{"n_layer": 10, "d_model": 224, "n_experts": 128, "experts_per_token": 6, "d_expert": 32, "d_shared_expert": 192, "activation": "swiglu", "moe_layers": [0, 1, 2, 3, 4, 5, 6, 7, 8, 9], "router_score": "softmax", "normalize_top_k": false, "routed_scale": 4.62, "balance_loss": 0.00016, "balance_bias": true, "router_noise": 0.05, "router_cosine_scale": 14.0, "n_groups": 8, "groups_per_token": 3, "init_std_router": 0.0231, "lr_router": 0.000974, "vocab_size": 8192, "norm": "rmsnorm", "norm_eps": 1e-06, "tie_embeddings": true, "optimizer": "adamw", "lr": 0.00118, "beta1": 0.9, "beta2": 0.99, "grad_clip": 1.0, "batch_tokens": [32768, 65536, 131072, 262144], "seq_len": 2048, "train_tokens": 449200000, "steps": 4384, "dataset": "wikipedia_en"}
Below are experts of layer 4 (counted from 0) of a mixture-of-experts language model. Rows are named router (the router's row for the expert), gate (a neuron's input weights, with its number), up (a neuron's input weights, with its number) and show model dimensions 0-223. Each number is 50 + 12 x the weight over its row's rms, rounded and kept within 0 to 99.
After each expert's rows: "mostly gets" lists some tokens that are sent to it at least half of the time. This comes from a sample of Wikipedia text that the model never trained on.

# expert 11
router:51 42 32 45 63 40 49 49 48 59 55 56 33 51 40 64 43 25 47 38 36 45 50 42 56 59 65 49 46 45 46 61 44 74 46 44 45 55 58 41 42 29 62 37 56 52 56 49 24 34 38 46 41 54 34 56 58 49 59 74 49 42 48 49 54 75 42 37 56 61 68 32 43 38 28 66 60 67 49 29 66 64 65 52 58 35 53 66 55 29 38 31 32 66 51 60 61 37 48 51 42 61 41 40 54 58 63 24 63 56 56 40 60 41 51 65 28 66 60 45 27 51 27 39 49 53 69 61 28 48 60 47 64 34 57 60 46 29 52 48 49 62 46 45 45 57 48 37 47 37 29 46 57 60 32 45 35 27 63 57 34 36 63 55 25 75 32 26 54 63 51 45 50 56 57 53 48 63 51 52 44 58 50 56 34 45 78 54 46 27 46 33 53 33 57 39 68 48 35 40 47 38 47 43 65 77 52 67 51 48 40 54 28 52 47 52 62 43 70 55 41 41 30 45
gate0:52 73 51 47 41 55 42 62 42 28 65 40 41 50 37 28 42 46 46 52 76 52 56 54 60 58 46 41 35 56 53 57 65 67 52 53 66 62 43 42 52 44 49 65 27 49 41 60 64 43 55 59 55 53 41 49 59 51 46 64 66 71 70 43 37 60 59 54 21 54 40 33 53 39 47 45 53 48 53 63 59 44 67 40 74 31 62 50 62 37 36 62 59 68 45 37 53 74 61 64 47 83 52 49 53 52 54 64 35 32 64 46 54 34 50 73 51 33 50 76 44 41 56 44 52 35 51 56 41 62 62 44 56 33 33 58 50 58 41 40 31 42 76 46 61 55 61 75 51 46 51 21 46 48 62 64 42 31 71 53 54 39 65 48 46 55 29 38 42 43 63 43 65 57 44 68 63 48 65 35 56 78 53 41 36 41 56 43 50 30 66 47 43 61 47 57 60 46 55 60 55 56 61 47 68 49 48 52 53 67 86 49 37 31 64 40 38 42 58 30 55 58 64 62
up0:41 58 40 43 34 38 39 59 60 71 37 71 46 59 55 56 38 78 39 47 50 49 29 61 39 52 67 64 48 61 36 35 69 57 50 56 39 31 48 45 55 45 46 49 21 22 63 40 38 75 60 48 48 43 56 48 46 59 69 45 42 66 37 57 44 46 42 70 69 50 63 41 46 48 38 47 41 54 62 66 34 69 32 30 64 31 32 54 59 62 43 59 48 51 47 43 46 36 53 48 69 30 56 60 43 37 84 63 50 67 37 54 45 41 52 35 41 52 47 34 64 46 63 68 44 48 40 53 54 53 59 44 46 74 29 49 45 50 35 60 47 36 68 44 43 67 55 74 60 52 66 46 48 55 48 56 64 78 42 47 34 63 66 51 47 47 25 59 41 26 37 66 37 61 52 51 41 41 43 71 45 19 57 36 63 61 46 49 61 51 45 54 61 46 48 43 51 35 56 55 51 43 41 27 55 52 57 37 58 48 48 43 66 59 55 36 37 42 33 60 52 66 45 29
mostly gets: " health", "ology", "ering", "ological", " Technology", "ery"

# expert 10
router:54 46 63 69 43 36 64 62 45 61 61 54 50 51 24 68 39 57 56 54 66 43 55 47 36 48 52 49 30 58 66 44 59 60 41 31 50 49 61 40 32 35 64 41 54 42 46 33 27 37 28 48 40 60 65 48 63 51 64 83 53 41 70 81 48 36 64 33 56 62 64 39 51 49 31 68 56 68 29 29 44 48 37 53 46 60 34 51 55 42 63 45 42 54 39 47 65 58 38 35 62 48 32 63 55 24 39 41 61 53 48 28 57 64 52 68 44 29 39 50 61 58 42 68 56 44 59 57 41 56 67 79 53 59 53 57 37 51 32 52 52 67 42 20 46 50 71 50 56 37 41 57 71 61 35 46 60 40 49 18 54 27 50 50 30 65 45 31 40 43 52 35 47 59 60 52 61 55 56 62 40 59 47 61 51 33 62 53 46 53 52 46 35 48 33 47 48 59 27 31 54 61 40 40 70 56 54 50 42 56 51 75 41 54 53 53 51 50 62 57 59 48 45 40
gate0:45 73 37 79 45 48 75 62 31 40 59 56 44 43 41 66 25 36 56 51 50 36 35 57 36 36 57 52 66 49 24 31 35 29 43 56 46 35 42 61 37 67 36 73 64 44 56 40 40 46 77 53 65 42 45 66 58 44 65 52 54 47 44 44 43 65 53 61 34 52 39 51 32 57 30 26 45 51 25 38 39 28 49 49 60 50 48 62 47 64 42 54 46 49 58 31 50 46 22 65 50 69 38 35 42 51 51 51 52 49 64 50 63 41 35 49 45 41 34 40 56 51 61 33 48 35 70 48 44 63 50 50 53 53 40 67 51 46 48 55 49 51 71 63 40 59 44 35 48 40 64 54 55 46 60 50 44 55 54 53 53 66 45 52 52 48 53 57 41 45 65 39 63 34 27 50 43 48 49 57 58 46 30 64 25 70 62 59 52 22 45 31 44 55 42 43 50 78 38 39 51 53 49 63 34 40 40 35 66 65 51 48 62 48 45 69 37 57 46 62 43 10 70 44
up0:37 34 40 31 37 51 33 53 58 35 39 52 56 33 45 47 44 33 52 38 32 74 51 62 61 47 61 48 40 29 42 41 57 60 72 54 36 60 29 42 46 57 38 26 29 54 47 54 39 53 54 35 44 23 63 48 40 54 15 62 50 65 37 45 52 38 51 63 51 40 52 42 43 75 56 56 36 46 53 43 56 65 65 46 34 39 42 50 56 54 28 44 52 52 47 51 36 42 67 53 38 49 71 47 57 45 24 39 58 38 43 43 54 48 79 41 71 55 65 61 51 45 64 41 49 63 36 54 32 76 26 50 44 49 54 46 58 37 41 36 42 70 36 48 56 23 38 41 51 53 33 65 48 44 58 66 60 43 48 54 44 62 56 49 59 49 45 58 58 62 32 57 19 51 62 56 27 47 49 32 46 42 53 43 52 42 30 33 49 68 55 37 41 48 66 55 40 60 52 37 66 30 69 44 59 48 37 61 37 34 26 52 36 38 54 40 53 61 44 35 39 63 53 32
mostly gets: "ief", "ute", "ising", " While", "standing", "ering"

# expert 30
router:25 60 65 41 44 51 46 46 35 61 56 46 40 57 59 47 48 57 47 43 42 43 44 48 44 63 62 42 56 61 51 64 26 42 24 63 75 51 57 66 48 42 50 38 41 50 57 61 56 57 50 61 59 58 57 44 53 73 73 55 52 49 76 68 27 44 44 50 58 71 57 39 47 28 36 69 18 71 38 28 43 40 52 50 81 47 51 57 44 38 51 43 60 56 27 49 28 58 32 43 46 47 49 53 43 55 43 59 32 28 55 48 40 49 57 50 38 62 60 49 36 46 41 34 44 58 64 47 51 29 56 52 64 48 34 45 45 45 55 41 54 38 31 36 32 39 52 50 75 45 54 75 56 35 67 40 44 72 43 39 48 62 40 52 33 54 61 50 50 51 54 32 43 22 35 52 43 52 45 66 85 35 45 61 50 45 63 67 46 30 51 62 53 36 66 76 59 61 54 44 35 42 47 25 44 61 66 49 59 52 45 52 58 49 73 44 53 53 54 30 52 34 44 47
gate0:36 45 67 44 45 61 51 48 47 57 56 56 55 30 62 22 45 46 32 57 58 46 59 36 64 62 26 56 60 66 66 61 51 60 55 49 36 42 51 43 63 69 44 63 37 52 46 61 44 68 54 66 42 37 39 72 52 54 34 50 49 42 48 58 52 34 80 55 52 41 62 63 42 50 65 43 49 30 57 73 53 42 48 53 41 73 70 63 71 50 42 49 51 54 39 38 46 69 47 68 58 36 48 64 33 48 42 49 59 61 60 58 48 61 62 51 47 28 56 46 35 40 64 37 33 53 44 47 58 52 39 38 42 69 53 46 37 59 52 64 29 47 46 50 62 39 47 59 34 44 44 63 38 47 52 39 46 56 20 32 32 60 54 65 31 56 40 51 58 69 65 52 46 61 52 52 71 48 66 48 52 56 56 48 53 62 37 66 61 54 69 74 41 61 50 43 19 54 29 71 41 57 46 49 31 35 33 41 81 70 60 46 50 44 31 30 24 44 67 70 46 56 62 42
up0:49 49 49 36 52 70 50 34 49 47 35 44 39 66 68 68 50 38 55 45 20 48 47 74 22 51 52 54 43 43 56 30 33 45 46 48 56 45 62 42 29 37 39 57 44 25 69 40 56 29 43 45 44 53 73 37 49 51 38 35 36 68 48 47 66 51 38 75 36 55 37 47 53 46 49 39 75 58 74 51 61 50 51 26 58 38 53 31 34 33 43 46 41 42 63 55 51 46 66 31 48 70 68 34 69 44 42 41 57 34 41 45 47 42 55 57 79 44 51 44 45 71 36 63 65 55 42 52 43 44 58 37 53 48 54 47 36 55 38 32 37 63 52 52 54 42 45 42 48 45 61 33 39 39 50 75 45 32 57 64 62 35 54 41 67 71 27 54 64 52 44 38 47 45 52 38 15 43 47 27 51 40 43 56 44 47 50 49 47 48 54 34 59 51 49 38 72 53 43 19 57 47 38 37 57 60 58 57 40 46 63 43 54 59 56 39 69 38 58 48 51 44 72 67
mostly gets: "ora", "ina", "ona", "era", "da", "ria"

# expert 57
router:62 39 52 62 39 60 59 54 53 46 50 57 34 47 43 63 60 45 35 73 56 24 52 20 44 40 29 48 40 36 53 66 58 53 36 48 54 55 44 73 51 38 54 44 58 70 54 45 44 38 37 45 54 49 58 40 53 65 48 64 48 36 51 54 52 28 56 52 64 66 45 18 24 43 57 41 25 61 46 39 42 54 38 54 59 49 59 67 65 33 45 42 61 54 60 58 67 51 34 38 39 59 49 42 61 37 59 61 47 38 53 42 48 55 45 70 44 55 44 58 30 47 59 51 18 59 43 48 44 40 57 73 54 39 32 48 39 54 36 50 50 40 49 37 62 50 51 50 55 30 21 67 69 66 39 39 45 44 64 48 49 47 45 49 54 59 42 32 36 71 63 65 74 50 49 51 46 39 50 51 50 61 61 75 45 51 51 55 33 28 48 63 41 46 62 68 34 38 23 72 45 45 48 48 59 59 62 57 50 35 30 36 40 36 83 68 56 72 60 50 75 62 39 43
gate0:45 33 41 40 50 63 42 56 34 48 59 50 68 43 53 59 55 49 47 49 63 43 55 45 35 41 62 38 69 47 49 44 58 50 46 57 71 65 59 72 23 60 44 64 66 60 60 34 55 45 64 74 57 35 43 67 53 51 48 33 55 31 55 47 81 10 62 45 57 59 52 55 45 67 44 48 38 54 55 53 60 53 42 77 76 63 52 66 43 32 52 57 39 50 54 50 32 61 35 41 37 47 48 39 51 43 38 36 66 55 61 33 39 48 53 38 37 66 44 23 64 29 43 50 59 47 52 47 32 52 39 44 40 55 58 20 52 54 49 47 43 48 49 50 70 46 49 44 54 47 54 29 53 48 19 40 51 38 48 50 45 68 32 49 66 55 46 43 64 33 43 51 49 61 56 67 67 53 54 33 41 50 40 63 53 70 38 46 25 39 44 62 61 48 23 51 67 33 66 56 50 37 52 63 44 58 41 48 64 48 48 38 47 69 53 28 58 48 74 75 70 53 49 36
up0:54 36 38 52 42 38 48 63 52 59 66 30 62 30 48 56 60 45 34 19 44 58 58 57 22 57 61 26 30 66 42 56 41 32 61 33 55 33 45 37 53 50 40 41 30 57 20 55 37 54 62 49 32 48 42 35 64 42 49 60 63 53 55 43 55 53 36 74 47 51 43 56 65 53 66 45 54 54 34 40 53 47 43 53 51 62 50 55 24 45 29 54 54 45 53 32 52 59 49 68 36 56 44 51 52 49 47 38 45 41 56 60 63 55 44 56 54 32 34 63 65 30 14 42 66 62 45 70 37 63 76 34 57 29 32 65 62 73 48 30 48 55 46 44 53 36 42 64 69 48 36 43 57 31 29 34 56 58 66 45 70 35 40 65 35 59 63 56 39 67 52 54 47 68 57 56 43 55 45 44 57 53 48 45 68 34 64 44 58 34 57 62 64 61 41 49 42 48 31 56 60 61 60 56 59 55 46 23 39 48 62 59 36 35 45 46 51 49 58 42 39 60 43 66
mostly gets: "ove", "ange", "unte", "ose", "rea", "uge"

# expert 109
router:40 26 35 58 66 55 43 41 47 66 50 50 71 42 51 75 49 32 64 40 69 45 53 48 49 71 55 52 50 49 57 55 59 69 43 67 62 33 39 71 47 47 59 51 61 52 35 42 40 38 17 57 50 42 34 61 58 52 60 68 50 41 57 61 52 40 58 43 71 69 63 45 49 32 53 42 39 67 17 46 36 72 35 39 55 42 36 65 45 42 48 51 38 32 52 50 44 47 46 44 44 54 30 54 49 50 44 36 63 72 66 52 47 70 49 38 41 70 53 71 39 46 56 61 25 52 55 47 41 33 52 51 36 48 58 50 52 61 29 38 45 56 30 35 54 58 39 52 38 42 56 32 51 60 55 32 40 29 56 54 32 44 65 86 45 54 45 50 55 52 43 61 54 54 52 50 55 34 60 51 60 50 68 68 73 32 32 36 49 55 39 34 41 47 26 43 42 36 36 67 49 49 31 44 44 71 66 47 46 45 36 52 39 33 66 52 33 68 59 48 64 33 40 55
gate0:49 64 34 64 57 63 51 61 50 53 40 32 46 53 56 40 51 52 52 50 48 24 27 52 34 67 67 56 32 35 28 71 66 68 55 55 48 37 46 64 54 45 51 47 48 61 48 32 56 33 53 53 47 52 31 48 34 69 38 51 64 66 24 68 37 46 29 61 34 55 55 43 57 63 45 47 61 45 44 50 63 47 31 50 48 59 58 50 87 68 62 80 68 49 44 22 61 50 36 57 56 48 58 45 50 41 70 55 53 32 35 50 57 61 48 51 68 54 61 68 59 51 62 38 52 52 42 53 54 49 66 55 34 66 34 59 56 13 48 46 43 57 45 52 47 47 48 64 59 32 54 49 43 49 53 44 46 42 67 58 36 51 48 53 40 48 51 81 62 63 52 46 60 53 49 65 66 32 47 56 62 27 24 45 50 62 49 54 59 35 58 49 32 55 56 63 58 45 70 60 31 57 58 62 60 37 45 47 76 71 41 52 54 47 55 80 49 61 41 68 60 52 69 37
up0:70 65 61 29 35 34 65 38 51 53 56 45 69 50 56 23 78 58 43 61 61 49 58 58 65 39 44 60 55 49 64 65 35 49 53 42 64 69 48 31 60 53 49 44 33 34 64 64 35 50 69 53 44 61 44 47 50 43 44 35 32 61 49 36 38 57 74 26 43 55 45 58 56 38 70 59 71 42 56 59 58 56 58 49 52 58 55 57 40 51 34 43 62 48 77 63 38 56 66 73 53 54 69 56 46 53 58 35 48 57 63 72 36 33 49 53 54 47 65 41 54 58 48 62 48 54 38 59 48 66 20 51 52 34 37 50 49 59 66 64 66 42 67 45 52 51 61 35 51 61 50 72 35 41 65 40 35 50 53 53 52 42 47 51 49 31 38 48 49 42 67 36 37 43 33 57 38 54 56 48 42 66 58 46 46 40 65 67 42 54 42 70 56 49 61 48 27 35 54 51 81 63 37 40 23 49 43 40 57 46 64 54 56 29 48 40 53 46 74 08 46 55 54 56
mostly gets: "ban", " Clark", "mond", "cut", "get", "mont"

# expert 67
router:64 54 68 63 50 57 48 29 74 47 49 59 63 56 33 38 25 60 68 45 42 40 54 61 43 73 50 72 44 43 45 71 43 42 22 54 63 33 52 61 62 52 29 58 54 49 50 33 51 44 52 32 50 58 51 40 51 63 44 63 61 55 44 43 45 58 39 66 49 59 45 55 42 42 36 50 25 48 51 45 38 38 34 64 60 56 32 35 48 57 41 37 51 33 26 31 41 46 55 62 74 64 64 66 41 59 36 63 51 50 56 46 56 63 46 59 45 63 60 59 46 36 56 37 45 55 57 47 65 33 64 68 52 41 20 61 49 61 54 66 56 53 44 45 55 47 40 55 68 59 42 46 53 30 61 52 26 47 60 43 61 65 33 64 49 36 81 58 40 61 40 52 57 35 45 43 50 42 53 55 64 80 66 47 75 44 52 50 43 47 42 54 20 73 57 88 36 54 49 48 50 50 42 51 58 53 39 34 48 36 59 35 58 26 62 52 42 54 45 41 58 29 57 40
gate0:52 65 31 60 39 58 45 50 57 54 58 65 49 25 53 59 61 41 30 34 67 38 73 46 50 62 48 62 47 72 39 54 74 71 45 31 47 58 42 69 56 49 49 44 58 41 49 53 61 55 68 51 38 50 41 44 26 40 64 71 54 48 54 63 47 32 56 55 46 45 42 33 18 54 51 51 37 49 36 64 28 55 54 53 60 63 56 58 31 33 50 58 49 57 60 69 52 64 54 56 51 40 52 55 31 34 58 87 49 56 44 67 45 66 62 44 37 56 40 46 73 62 56 57 36 36 41 56 30 42 29 58 36 38 48 37 41 78 40 41 56 61 71 43 53 69 38 37 56 33 43 62 32 69 48 51 49 58 40 55 61 57 61 38 69 51 50 53 16 55 40 59 47 62 37 56 57 38 57 42 61 53 51 51 58 52 53 44 39 40 47 65 57 35 34 49 36 48 29 46 64 70 57 30 63 52 74 35 53 66 44 49 60 41 65 36 36 59 46 35 63 57 39 51
up0:23 45 67 56 55 49 27 53 36 59 59 36 47 49 28 48 42 67 38 66 29 43 57 59 46 61 35 58 59 54 49 43 46 50 38 71 59 64 47 58 60 60 61 41 51 58 45 47 55 75 60 43 54 69 54 45 57 55 40 53 40 47 53 48 76 64 72 61 46 45 72 49 68 64 29 59 48 77 67 30 45 44 48 62 49 48 40 35 45 42 25 60 55 45 44 38 69 44 40 40 43 73 52 31 60 62 60 30 29 46 41 60 34 68 37 68 44 34 63 36 65 57 44 47 46 54 40 54 54 75 56 48 37 45 62 57 47 42 45 35 36 67 54 49 53 59 45 82 49 61 41 33 33 43 59 59 41 55 43 67 53 40 48 74 38 49 49 32 46 57 54 38 42 57 62 38 49 64 54 62 41 42 24 52 64 39 55 56 38 40 66 47 68 63 37 60 51 73 57 43 64 60 66 26 50 40 43 32 54 59 68 31 61 44 32 36 59 60 49 46 58 38 66 43
mostly gets: "ida", " Univers", " celeb", " Alexand", " Villa", " Liber"

# expert 49
router:53 45 63 38 50 70 65 54 53 57 57 42 42 46 54 63 66 27 43 61 26 49 47 46 74 54 47 43 48 59 44 50 34 69 48 59 39 45 46 52 69 63 27 49 13 27 58 56 54 51 43 38 52 39 45 34 59 44 44 38 43 68 40 43 49 44 51 63 48 42 54 47 50 70 72 61 62 37 49 43 63 42 24 37 44 48 29 66 58 59 28 51 46 45 48 47 44 53 59 24 61 47 60 45 54 30 71 52 67 35 39 56 70 74 25 52 51 34 52 58 63 41 72 47 58 49 57 42 37 60 36 61 59 51 46 41 63 44 72 49 43 48 50 76 39 57 61 60 54 42 59 44 49 64 57 45 44 61 64 45 73 67 59 50 75 60 51 73 47 26 32 52 54 49 60 58 38 59 59 16 31 67 53 49 38 47 48 64 74 41 46 68 52 54 45 59 55 68 58 41 38 62 48 71 38 36 50 44 68 55 63 51 68 45 57 45 53 29 49 52 65 55 48 45
gate0:57 57 44 58 38 40 53 22 33 59 33 66 39 61 58 52 41 54 48 63 62 54 38 45 55 68 53 62 35 42 63 49 49 62 63 73 39 40 39 28 29 41 66 56 36 64 60 33 92 45 59 48 41 56 29 44 48 42 54 54 49 63 48 64 73 51 63 69 54 50 46 70 50 54 60 70 60 35 66 63 78 58 52 40 72 42 59 49 57 49 25 50 56 43 34 54 52 32 53 43 52 39 48 57 48 54 59 53 52 39 40 63 30 56 52 35 54 41 37 46 46 50 37 51 44 56 58 74 48 60 49 41 44 72 58 52 43 26 57 66 27 51 35 50 71 43 43 23 57 67 62 56 52 61 54 52 49 50 35 51 58 63 73 58 61 51 41 49 57 68 49 70 35 60 68 68 47 34 68 65 43 59 47 46 65 49 36 65 49 55 55 33 45 33 42 42 50 49 37 48 73 51 58 35 49 58 51 52 36 47 68 65 40 49 58 24 61 57 35 52 40 51 58 78
up0:50 48 37 49 73 57 63 44 43 34 51 45 64 33 50 43 63 45 45 49 64 36 47 70 57 35 60 33 65 50 52 56 71 58 42 47 74 61 38 46 48 43 57 66 64 32 64 67 43 57 43 65 25 41 51 65 53 35 55 37 41 33 62 45 61 51 54 21 34 39 63 49 49 30 55 43 50 29 53 38 56 50 28 39 45 49 61 60 72 43 48 42 40 65 67 50 49 52 49 45 43 38 36 74 41 45 44 56 66 35 36 57 71 47 49 47 38 45 59 51 34 20 35 39 54 61 59 46 32 47 61 58 52 61 71 48 55 41 61 36 59 44 49 59 56 55 53 31 51 56 41 37 56 51 24 76 55 67 62 53 59 48 71 64 45 41 57 29 32 32 75 46 74 50 56 45 64 54 57 38 44 40 60 32 70 47 51 70 76 45 50 65 38 45 57 58 57 46 51 44 42 36 38 40 64 58 32 56 83 39 52 45 61 46 37 57 40 59 45 54 36 46 73 39
mostly gets: " h", " b", " k", " g", " j", " w"

# expert 69
router:53 58 41 61 50 62 33 32 56 47 59 59 69 47 49 55 45 68 74 49 27 45 53 48 47 54 73 36 62 54 44 61 62 53 46 49 53 41 43 64 34 42 37 70 72 51 49 45 48 56 47 52 54 49 46 66 65 46 43 75 35 28 56 43 64 30 58 53 62 38 35 72 44 55 47 25 31 63 68 54 45 64 47 50 57 33 53 36 53 51 39 61 66 23 27 58 26 65 57 30 74 63 47 61 64 60 36 66 73 61 56 32 47 63 69 40 37 55 39 46 42 41 47 43 38 57 54 62 71 24 48 61 63 56 34 62 49 63 52 45 46 31 42 53 72 52 30 38 55 51 61 22 46 39 62 58 45 45 48 43 35 47 36 56 63 51 54 38 58 54 36 39 58 38 39 37 38 30 40 54 46 79 68 48 48 41 51 32 56 43 38 51 58 37 43 56 52 44 53 56 43 49 47 47 34 63 43 41 60 66 38 38 37 40 49 42 42 76 50 24 66 53 46 47
gate0:31 49 45 48 36 40 43 44 63 54 56 48 68 41 49 51 65 62 32 66 27 35 70 52 53 49 39 34 52 50 53 51 48 50 47 46 25 76 42 56 47 24 39 60 36 47 35 54 41 38 50 37 59 76 51 52 41 49 36 63 61 37 54 51 52 47 46 53 28 67 66 44 61 66 36 69 57 47 42 63 29 45 76 48 37 56 31 46 35 64 65 38 51 59 62 49 41 69 83 33 33 45 62 72 32 68 31 65 59 39 51 56 65 56 64 46 65 53 51 52 54 60 60 48 51 44 62 55 43 50 49 57 50 46 65 39 38 39 72 43 68 38 40 45 40 40 43 47 31 57 71 35 68 46 70 57 45 45 54 35 50 40 41 57 42 50 53 23 37 65 35 56 51 67 55 42 72 55 59 28 65 43 60 85 41 63 62 47 42 38 58 62 43 29 37 39 48 51 52 68 52 44 54 35 60 43 48 58 50 72 49 53 44 43 64 37 59 29 41 39 43 46 48 46
up0:75 46 35 44 64 57 54 60 55 27 81 47 64 57 58 46 34 56 69 54 36 60 62 67 51 47 50 59 56 31 57 45 68 54 73 60 53 39 32 30 72 58 43 58 47 52 52 57 43 61 25 37 43 48 46 53 46 61 43 35 27 45 49 55 53 48 43 62 48 64 17 46 46 55 54 58 40 42 53 55 52 58 76 42 63 44 65 35 56 56 68 55 49 36 45 32 53 48 43 54 65 48 53 37 80 66 50 47 61 32 51 65 71 41 46 41 67 54 47 48 53 35 70 62 66 57 58 55 49 53 34 46 35 89 58 53 49 44 46 57 28 49 53 31 56 42 64 46 76 41 55 50 39 46 42 31 44 71 37 47 53 46 66 65 50 33 63 58 51 45 79 64 50 37 39 42 63 36 49 54 52 43 48 60 69 48 41 55 39 69 52 63 58 50 76 59 61 53 54 60 38 48 59 60 53 39 50 35 40 70 69 70 68 50 43 35 55 64 52 57 30 38 51 51
mostly gets: " Sant", " Pan", " Mari", " Santa", " El", " Dur"

# expert 2
router:58 57 56 44 44 60 44 22 51 48 39 62 62 37 66 40 25 75 63 49 56 47 59 63 57 72 49 46 61 41 47 65 35 58 55 34 60 52 46 49 56 75 78 58 86 42 44 52 54 29 42 51 40 49 46 45 53 46 45 50 42 36 38 45 46 66 47 57 52 52 65 78 50 43 73 58 50 55 67 44 54 55 53 51 35 19 64 50 59 77 34 51 44 54 30 52 45 41 49 65 64 52 56 73 42 59 58 52 62 66 42 37 44 48 43 41 43 55 63 42 30 47 53 36 66 62 58 45 38 40 43 60 71 44 59 61 38 64 61 55 31 52 44 69 65 60 24 52 51 58 71 44 36 28 46 49 41 52 42 62 71 52 64 30 60 54 45 53 63 26 37 45 66 77 38 34 43 54 41 51 54 64 65 41 51 35 44 48 64 35 45 53 61 63 62 51 42 73 64 33 62 50 46 36 51 56 57 62 62 67 68 37 51 46 31 42 30 58 43 59 47 59 39 58
gate0:50 53 29 50 68 37 54 41 34 57 53 53 29 37 61 29 39 37 82 24 44 44 44 65 59 69 51 49 42 54 65 43 40 39 76 53 48 44 48 56 43 44 54 61 44 79 58 57 56 42 51 55 45 38 61 45 51 31 51 43 39 36 60 48 49 50 56 62 50 64 73 62 65 56 24 35 37 50 57 45 58 31 67 52 40 62 59 32 51 70 46 64 31 51 64 53 59 42 50 52 31 57 55 68 60 60 51 40 68 52 65 34 49 45 59 49 46 67 62 59 40 45 60 52 67 86 57 51 60 40 63 57 36 39 56 25 57 36 38 51 48 64 44 59 58 61 54 56 37 68 21 78 63 37 25 63 58 49 61 46 41 74 52 55 38 53 70 33 47 38 44 42 62 44 61 46 56 69 55 43 32 54 64 64 60 62 57 69 58 41 47 44 49 34 68 59 48 55 61 51 60 52 38 69 57 44 44 36 77 56 48 46 51 38 46 55 66 57 59 57 35 62 55 53
up0:71 48 40 65 57 64 60 33 70 48 45 47 48 53 67 59 51 68 32 20 36 49 52 37 56 35 46 45 65 36 68 55 48 46 57 44 50 46 43 38 44 68 50 47 56 51 29 55 49 57 41 60 59 37 68 61 36 63 25 47 67 31 47 66 38 51 28 43 63 46 38 44 59 57 41 56 32 53 32 66 45 53 62 29 51 68 41 47 42 39 51 50 50 36 55 31 52 61 74 57 44 44 59 55 56 51 60 49 29 62 62 61 59 32 50 58 27 64 60 70 64 62 50 37 51 61 38 43 55 60 62 53 35 20 33 38 63 50 53 43 59 54 48 43 47 42 74 44 60 50 56 61 40 41 78 49 50 56 67 47 43 51 62 55 46 41 53 91 60 50 69 51 47 54 42 49 50 25 55 67 47 49 68 56 37 45 69 39 51 40 40 77 47 34 55 52 39 52 58 56 36 59 32 40 47 52 56 70 50 51 75 66 39 42 47 58 61 41 44 63 46 32 70 27
mostly gets: "berg", "ń", " von", " Singh", "burg", " Helen"

# expert 99
router:56 23 40 37 56 62 38 41 57 35 48 64 71 67 59 78 63 40 53 42 65 48 58 41 62 64 54 44 64 36 60 57 52 62 37 57 54 52 45 56 38 48 56 27 45 53 46 24 60 51 43 44 57 47 46 72 61 41 43 65 37 39 52 54 70 38 47 48 58 57 57 44 40 48 51 46 40 54 51 49 44 61 40 66 68 56 62 59 49 50 60 55 60 35 47 62 39 54 22 39 59 57 46 34 47 45 41 41 46 68 52 28 45 57 40 52 32 58 40 51 40 39 27 69 35 81 80 55 58 28 77 55 63 40 57 44 57 51 38 40 60 39 38 44 48 47 34 40 49 50 54 42 49 54 37 64 53 24 50 56 51 36 23 76 49 53 54 47 45 46 43 68 58 48 56 46 51 28 44 46 40 61 66 62 78 40 51 52 47 56 50 60 24 39 59 62 59 60 32 60 27 54 40 56 48 62 54 60 34 34 27 67 36 40 63 57 31 78 61 61 52 65 36 48
gate2:44 46 44 38 64 47 37 26 46 47 57 30 58 54 46 37 73 69 69 58 47 43 49 36 58 41 46 48 53 61 32 53 36 52 33 50 46 73 71 67 60 27 38 32 43 40 36 46 50 62 18 30 46 59 30 47 47 54 71 36 40 45 42 81 49 52 68 56 48 51 17 46 49 49 69 56 81 63 62 47 55 63 41 57 54 67 66 37 59 46 62 52 59 59 53 48 62 59 54 45 52 32 55 31 57 44 41 54 40 56 27 49 55 53 53 40 59 51 64 16 45 35 56 71 60 49 46 62 46 60 55 46 50 66 53 38 46 59 51 37 57 56 50 56 76 53 39 41 28 66 54 53 36 44 56 44 75 40 67 48 59 56 30 50 59 50 23 31 52 45 60 63 58 63 54 48 47 50 49 43 61 47 60 41 52 76 56 50 68 56 57 52 36 62 40 50 49 32 24 59 60 60 69 55 61 58 55 65 41 61 32 29 35 40 49 53 34 59 46 49 63 54 50 52
up2:58 52 64 47 48 43 36 55 50 62 34 46 53 62 74 47 31 60 24 78 40 27 54 32 60 37 34 68 66 26 63 69 52 32 57 34 43 55 49 42 46 35 58 67 58 49 68 42 48 50 46 57 55 44 54 45 55 55 28 58 39 65 56 44 53 55 48 47 49 60 46 61 50 26 32 53 43 63 46 50 54 52 41 46 50 25 34 62 55 41 61 43 51 70 53 40 53 60 68 56 30 75 48 50 72 39 49 53 54 27 58 52 35 46 51 54 58 46 52 75 45 64 40 53 59 52 50 44 59 49 52 48 61 44 48 67 46 68 58 55 30 45 61 65 72 54 69 41 49 39 38 62 48 58 23 69 31 48 60 52 41 27 51 46 43 59 45 58 68 64 37 64 69 43 61 54 55 69 65 70 39 43 46 46 33 47 81 74 64 51 43 52 52 38 59 35 60 53 42 39 34 43 42 55 67 75 36 52 40 69 50 52 27 34 38 50 66 37 55 43 50 64 53 39
mostly gets: "iji", "get", "vin", "'", "xi", " Lang"